{
  "d_model": 96,
  "normalize_top_k": true,
  "norm_place": "pre",
  "qk_norm": true,
  "init": "uniform",
  "beta1": 0.9,
  "lr_head": 0.0173,
  "final_lr_fraction": 0.1,
  "train_tokens": 233600000
}
Below are experts of layer 3 (counted from 0) of a mixture-of-experts language model. Rows are named router (the router's row for the expert), down (a neuron's output weights, with its number) and show model dimensions 0-95. Each number is 128 + 32 x the weight over its row's rms, rounded and kept within 0 to 255. Numbers have three digits each.
Before each expert's rows: a language model's description of what the expert responds to. This comes from a sample of Wikipedia text that the model never trained on.

# expert 62
Word-initial fragments. Opening pieces of common words after the, such as cont-, arg-, acknow-, ob-, P-oughkeepsie, and tokens like during the, per.
router:102111106079078129155100114137094139158075180123148164131065166136115131165099116112195165168115126131143088109147159195128120138197155111082141181065133132150167103124154111149101096123156154148116122189208140080130093139140159113077107086143111138131173124113198137135137171111139067141
down0:148117142142125103145095076087161122096082167054141153130180221090152108133105102147085044089170094121090148095144110152102093131125172096142128090143152145101104106126149147166155156133169101087111124092095147098105152126155158143128204073062131145139105111111153098169083130111143099102
down1:079147095152130081130133064132144125101089113135154144152114181107185117172139154156128104165075180136088111156141103133164184131153131120083073146070146116105171118127142161126120113121123125168084119103000141121118160202132083104115073147120166143130111105142117114106173097130102140135
down2:091093156095090129072191169159162106067120112147116122126114148086156120154149117056095146159135168126120053160079109169147114129166095114136158192145136105163131125092096111110134104147086193093106112142132168073073152116140126155133182130142159180102170124110070099107131076150100097151
down3:123134111148128183191050147100161101116123127114185126096185219101137098181141118128141131113126143128104163068142102093156188172119156105126124095114140147156158116129128193124123139149138224132116099147197144139137138104073122138107149103142126145132095183116135121161175185165131172116
down4:161133094146162149140104103103063167170114156088138107128071145153158152117138119171088144108075145128159154102151097137145113138117086197124101146172118187100184063147048122071138146131129171169112164131221137143094085120120144139106111135170121130101198132091130154094151128146126122080
down5:074137112109170107087131140140165157113140147064131143110143125137107119126140182109052127149118104120164121168032137087123124138074127157119167106170112162207164182135180120116107122125098153085090096130106080106176094226139102135147129128137143113089128135119160091100068096131094126134
down6:128124106087151153170147119173127199095118106113079101126077132227175110125174150164131122160134147100157131148113110116150126154187128078070120125211110176165121134080124159127152149147107130128127099136212131129158135122158121093095097123162188183106106169168170159142086131124104147136
down7:094178143173111145112195150104199112091116116062118125102132119117140059176159148161093121095098100136048134121115121116166140194122132115142143107111211148130128119095167135129166116137146139162093101090089127080095155195093108131152121071138143093133120129116070097175153085134090161142
down8:125158129148135150140118100126170149126155149123166129143090107105200122172129195080169107090167124076109150128083107171148208121121114180060075148113064102114115176153123167138132115128145124185091111145118110088116111221156140172138117130118108116094090078067137103077109128136140144131
down9:102130160046098100106127154130119073158158146135107113175107157145130119150100160154133132216127136121074151128089105108194152121042151148089154137130120101134135066130171101191082124152129131093120100124130062094164163141092169151120156089078103157122104082083164115078127155155133107120
down10:154133192179147147129105105105135143119148120136124124066078137131098154208123146173154111144110174152108109123196110157145137138137093121134105126081176137058108101141158145146155129104101160060138141181207107097166132059087111128154182065131110177175145094155153151160095143154128125128
down11:166172099157121110103121156135020103129102156144169094091156159147145152105089122093163147133147156127095136150098151081131120175145148077124124172155126096127133166193154128186126105121095138109135166173154141107142066068054140102111137142132183168123157116098091139148086141073164067113
down12:110149139138147166110135197142177144134112107090141139122145120159117082079088087170174147135154146162089095203071136116123138131104127145158052138086057109146181121155103115125169146120088138101139104124000114152144104141131123128109122115097142133145102133147124119148159132050139122080
down13:168080137108164114193104181114104098146138155141198150165086141180113098113084157128115154121158151143093136087197113087127119083149114123108131126138107131122080133089112118170154103150081102145167140194242185141168121130121162152106121134144143144166176110105122161111108164138102106074
down14:148168132159158102203147147150071113192142130086166102135139176131114147144118133155099152184076158183187212094103124102131035132127104136120127112114131099125110121160137190143109111105105202149138106169157177123118084140102112163129173109153146138118162138072151164111139158140115099098
down15:203102166160158138147155054103172130103060128136143159118117169117116159114117159146119116197139122203128167091171162089108094079106088156106115137110130106139164165124122115116071157124077171093161150099061160112115100089149183132117150129136156166144122171072100148105081130172139147126
down16:116070084107072112122107141133119146121118134128178109159170132069141121113160089110125135131173110140139169155147148207134138094100140153105129132131174134092186126158074173089173119124119135089108074158150109147130130155059096113136125197163132162196121108154108053153194108114134068093
down17:169165115044139143117134127102101099063152116120099107137112162109138195133118105167128147126135106153111114173094107102145159160145100115077098099113071105106141156122088128111103125070127085189164154147000150146189142145175139153097119146094142095134128144138096076136119099120128145179
down18:077094130107123200171150170143145109170164104191159119188131183109162180099103134188107133194173144168171171116112127097080120094160090125182103175175071140121161097138143110118106134111115102111120156157150141161148117139138122149133123163145118182113198134116101124112175162088084149155
down19:092135138155139181107079148071147074161152148145102124114151135147114157113096189153112081111141092133085093099095098133139139109131067124108128067095144090158146036098156162174104132075155176155142079110161121152120142194090123181110065144131124102157115157168124123098119160127169162174
down20:180094146095105172129181124151122109160129144116134129114130180065124139133126118148101165125141125171163135146173074131119108108134134105152124173102188122121133101187149116087123099091158123090148137137177165163093155120071171093151231168196174119124134123109163191132188107171153169124

# expert 30
Paragraph breaks and openings. Paragraph breaks before headings, opening capitals after commas, colons or brackets (, B, (M), and prefixes like trans, pre, comp.
router:105088122085111180167178113062119112140122174096118121140116145150150090170177154154133108104120114167089113068161143136087139131156130082104110175129093180151167177127122138106130140112098121106114115137190146103186077133180149161136103208173126104099115184193105174196116142119144147115
down0:153162121116119134089080110174100115098085131105117117109101189120125162122081026116065086153111092130106100142129113104164133095102122099161144164087145107127104191107080139116117088100109135195103138122066095106071177108138105099130125160116053122075159110087148168123101122184135111125
down1:132181117144112124156158137109122149145105103129092129128147179157149109160156181111106146151083150131107089148188127127150153145125110096079104178084125115072158112117143153153137115075156145123070094140000125062125157193170129111143196171073145169109116121131111106142118103088110110105
down2:154121182151127131083125095213178159100161133119141126091102098111134109153120161099182152174148156119181068114128113093122103143165105173148209145127123126128060130153145109115132183149126159103066111135214132085142160118151101139130188086197177108129133158115110148086107140123135128110
down3:101122106140148139128118150160176112099121180130109098100168120109086146172143156157117078111172149093118198138168128107130176146185135127179171073102128194130155097083128165092159084127147186078121076089184122137107152162112115099114173156170146174158140151111132127138140213161107097095
down4:077175134127130151177179163142155085128118165073171110140086067126178148186164097105093138091075119164127134105130115112176154160131084083136110169148150175074149119128147110091121146143139129215149100100199094091107109153094115110135134144189128125100179098131159133137111145197110118129
down5:133065133162110114100167173184174214149138138091196110109113164142081151151119122068120096127116097144129183185122162102154152162095117133120136133161115071166162178124136141137114119141090167142115079128115124147120122188132082127087173146140140057123110111128131056145137138142204134159
down6:107141125111142102075118180117071206086167106103091113138125174167115091173128170136168140149151112111072116122093157101152118154155129093082074134120081160156076126080118157118139094116115105240131124095144141086184145149141147158067136077108137121130173151174119128119165128082120138136
down7:069195163133097192114124140138213091138118117103133129103150120086116119155123133110099084091090096096129142145044191156148144211129138162152157107100193102150122138133123151110149177139162183178103118109059089109135149177112124106153137146161103161129136117111144135126168128182164110149
down8:117074146123090099060159098106134180184149128118141115114112163074210130141115165108121125124105136111140134136125148112083152144126060149060125093095164086144174158158144118169111120121140141155175160131090033119144111189190117120124133119107105128174077142106113092072172113144090156146
down9:105117099117137142115102166164051141130094093200118119113155159174141135163128148130115125138165171130127152108088142103193116150034146132082148172196060086104144112098180125098109128126139142100132128133163080069129172089102127135168115072144110153116130172107192124114141101146135194128
down10:132104123141117178128141109119121121134123161111135155105161143109107146140184123156144132145093120123179178144193110130113147093141097114191115147144128146143150093112110109126164088142128076043154130146191166162147187099123146097103091113143116062179192091156210158160121169138088072193
down11:113098104144125108149116130136126071132100168087092090138181131177166158047141154127128151165131126136163138139063127134128126099097144128119157139117094158121108159158103143186074144124087134132098180158209114102063125077156159117049148125162170179126097111110118177172134140172164113074
down12:171121082141126135118114146114188130156096116117132183158138106165083084080127121116137100093139124124155145165152130164139195112137100142178142154085106116108130113154169122097158115121124137122155138112000087158129101070159124067102103192093167144132120128157174116170118197161150178135
down13:212083072083194082172157079134080109147134094115110112188116105198161174131134114085103173182088155113166132089137120100106126126141091133181137123136094127138161124166112128117135091137154142141112177183205169131138120079110144112148112100079109157145173127097154158125127127122152108089
down14:153097173099189048164134125109127118143135171115116152153131149164142154119109170105109166157117141123133163105131094059076120152121131125112124108119143036113157156129139111147079120111144168147121131112170203090162107098092104190128200129147181122108172170077144171103090142093164082137
down15:165111143090115119083146112075182146076120143092145131156073192153150153084103121149051137174097117191144128095151107110147117124079135131088097131132100122151143109102125099120125143076166124063126128138053140116115086064154188150101111164090154190105086145112177140148101148078114105138
down16:089143165159167132126091132108110162057074131095137090190144160120081101113126085119133167105169114144057137088102133122112155110096161101112135129111136147143156167135115130157177139112084136126100081164187099087099152210156129130193191122121132143165127146136130129193143194122145177081
down17:170116119039122139121088120110045125104108132168118136145121142126099130152092093109175196112108175128144146167164073139135161108186092104153102124110124119074188162108151117119110099107175113176067157122024157154137163145138138179160122141114124129151181122134141071113127108098115148150
down18:104057097123120169117113167164139127088127098171117146152106146099175146060157127132152167197122142145163155131115107144181148103157131125154131134133052092099131159097137121096155093113122129181124147163138199106097137117079172193140137132152157161180182121102120131075111133072041125137
down19:120151168194142135112094210144084156191135077140075135129106074137126128117166148137133157061163130084101157076101123065117112100125158155164131155138161142133135059123135140105098121109185167159113135170197160164103169157127099122123133084113108070144100084117179131114191124135135136134
down20:136158150081113105173145163162138099145148130127149092132155174128185131167130075118070119107135087095165155140133162112119108077102123100086148135168140084121161080155159152147114067131172118098120175138199163137086203158107087105132148153212103081165132139133136126068135095133122190152

# expert 0
Table cells, list dashes. Table pipes, list-item dashes with capitals (- E, - A, | Party), and sentence-initial The or He; strongest on "ale" in paleontology or paleography.
router:101133141080103131163116094162148164089082134075154136119126169141156090130136116148147143115118092133110148083177135114078106134154121090140127128086099091197196149210155126079117110092132110124095117190178138122208075156156158145100132117104088186114147136136083141173186127075136128164
down0:150128122160113119105071147110102142136115127045129074085094140124077119185062092123067071167127080144105135122131114093135124127100153066164116150049130084126142171071128125131128123098104150073078139120092094159096197084098146120139142090103139143086116103110174180136133124102164133125
down1:121180095154106069118106069121099134148104076111129147138093176120147128146104171139155155162100170150057098161212155101134132107121109117109123168071085107076110123114137185116115146090149187127137134123044096089116179197176095123162155127114149163130116102145123130108151082113122127176
down2:135073133095067093071145144150142131100125130160162098096138150130156098098143175118225168138125172142106130105123128071166115198138128150157132171115120112119102108111075145167109141126116183130075123167198122074107100119191113161183181095142158136107129101157094115103176142142109080152
down3:093153119166120110144063116182141148091073127141145153121136193081141155185114076117123105083104106091093144150092124085134180098087149069152115081075054128125109128163110141090191128116114107107111107101176068179140181141085124075129154125162148096118120132088128142181155134132154134153
down4:090135176123127145182132114089100105162114097125107183145149068095178119123137123149119116103117176114120156142141072109150118135106106086126140183080104133098153126139109143126069145059121150154133153142220064139093091143122133124109100146154139123131202109098144190095154168176156038126
down5:111085138135153088095118162126193162133127110114116114108105118140098072126110178075154139102085147170152147146116168072142132127050133126146098130096093034178147157129136125153124113156065136097133101111103114165149127189127134132127142096100151069116152130075127067107132111150067158213
down6:111156098121164084102122109111076187040133119093073148079090073155124076154161117163180126157171175097122106145131136111101171148177174086089104139138115116119093132151167118185144131178112172142133113117175097120180111165149105157110136147129108147084072162168098165122129149125182104149
down7:141149148098075134106199108091203092139142118124148103104136125086113115121127115148137118137129128108084082144103137151171111156128121130095189105114189122091162163101184094143134133098121138198093134128070111103097118204151109110167099134113064118136168129148099121123164168170115179230
down8:129043092152078139102147109124111123134090139092161111106158090107098129177179156127145116158155137109176137135102132124121169148142128142108097068149130121131115168154148118094082179164088130184138122165083146131184035154202146114199086116115124145140161062168145115138133106140069105141
down9:134059058107114131085094139157089170115101121206178171152155183112133108140154114142136106191129136140081184130103159051119095120115144117158137146147103110167084072110090147129124133144146111133093100083109104113095192084140116173120110106119183178118115165091128141092135150160129083079
down10:147129127202171173126112083122099101170154157096143115079099096068162103132183096133109146180060093106116124100139064123151129134119084133127121137060161116176088117136090092147155144126166097119138139144190119072150144119105167121109142078139104096156149124161120088197094169148080105172
down11:124123072161158115120146122145082139157086148181098124127140144133150196125161123093156153144114133142127087177105121139073098152094137170128119153144139134097140151144080140126145101208094073114132185154097139138083085108119147122121095116200162090095194124093150124183042126192151143080
down12:178161096112101170092156122091214157089097146140097128151154113140128068106102132176193124095102163149108083187105135157110175115127133122169110145134156108156093097152151115135125081116136122146172133137000096135155136140161106136152092104081174121127147132140126112081086127110119136143
down13:231088137079165116184095164163035133116118161128100129190093131153100153119141100128153167136152148107193107068156126136170097110127125131077123175138108146123111119130104098138108069121093118167079157136125122100191153072091171139114168074139168134092112126149109149144112139116108102116
down14:174147127114137077176138149110111127140149134140127127164177083151115127069153163113077142146136108093138200181120134070142052118083141095123119148146158193116096118145141139128063110118150182152135118121123187127172144066084148206115149121128129165143179138080125202141147147127115121077
down15:138070159105195113128168159141101145141135163083127149142088149188131126048149118119076140181084138196120137109108104081179081118085137150085154141120164074116132108127135111140141110132124171125133133157012167083140126103138145104093144114146113116144150095085145148090112189112089156115
down16:088118148151115112153055098107057136090127106127141108187135137059095148157160163094150163109126106079127059167137124123118129095137180131111178129138104117126142130164102154153151134116119144080081123169191082165149108133153104112172179148122148177165143106176143119226148142112183101123
down17:102106119072049095151119128166129048094135118126146112119127171167118159132062095168147161178105142119117123145163126157110131105151126108111066148082094109103154132129104166047087142064120113124103123179051175133160194162124116154170106141080144137126130185138138097129153161141131116160
down18:123107120037153177148127125086169078099107089126108085172078107111203132118116127133140159152156098181197140142049100116112122141156164127110121144135087094097157131109125080117162130143164101178131139140160182112168054154134118175156133105130146136123168141096070150081136113108172147154
down19:090136109187071139109094097145095109137164076118114138081155118102100134093084169147108152170133102061151104121123138111166196111154155144097120131162185140139145116082150157146149150102134172163091138197214141079119146193061138096155106111149148097137133113115135129121157106123083173185
down20:122119096038108128093156132142136111123146143120162097126128192109165140160114137132125139128127098096133199144110117066107151127087178070155114165124175127086143068148157121088100066064151069098110176116121125156124141141121152095121163127146137106064098134159200153074136059124145150162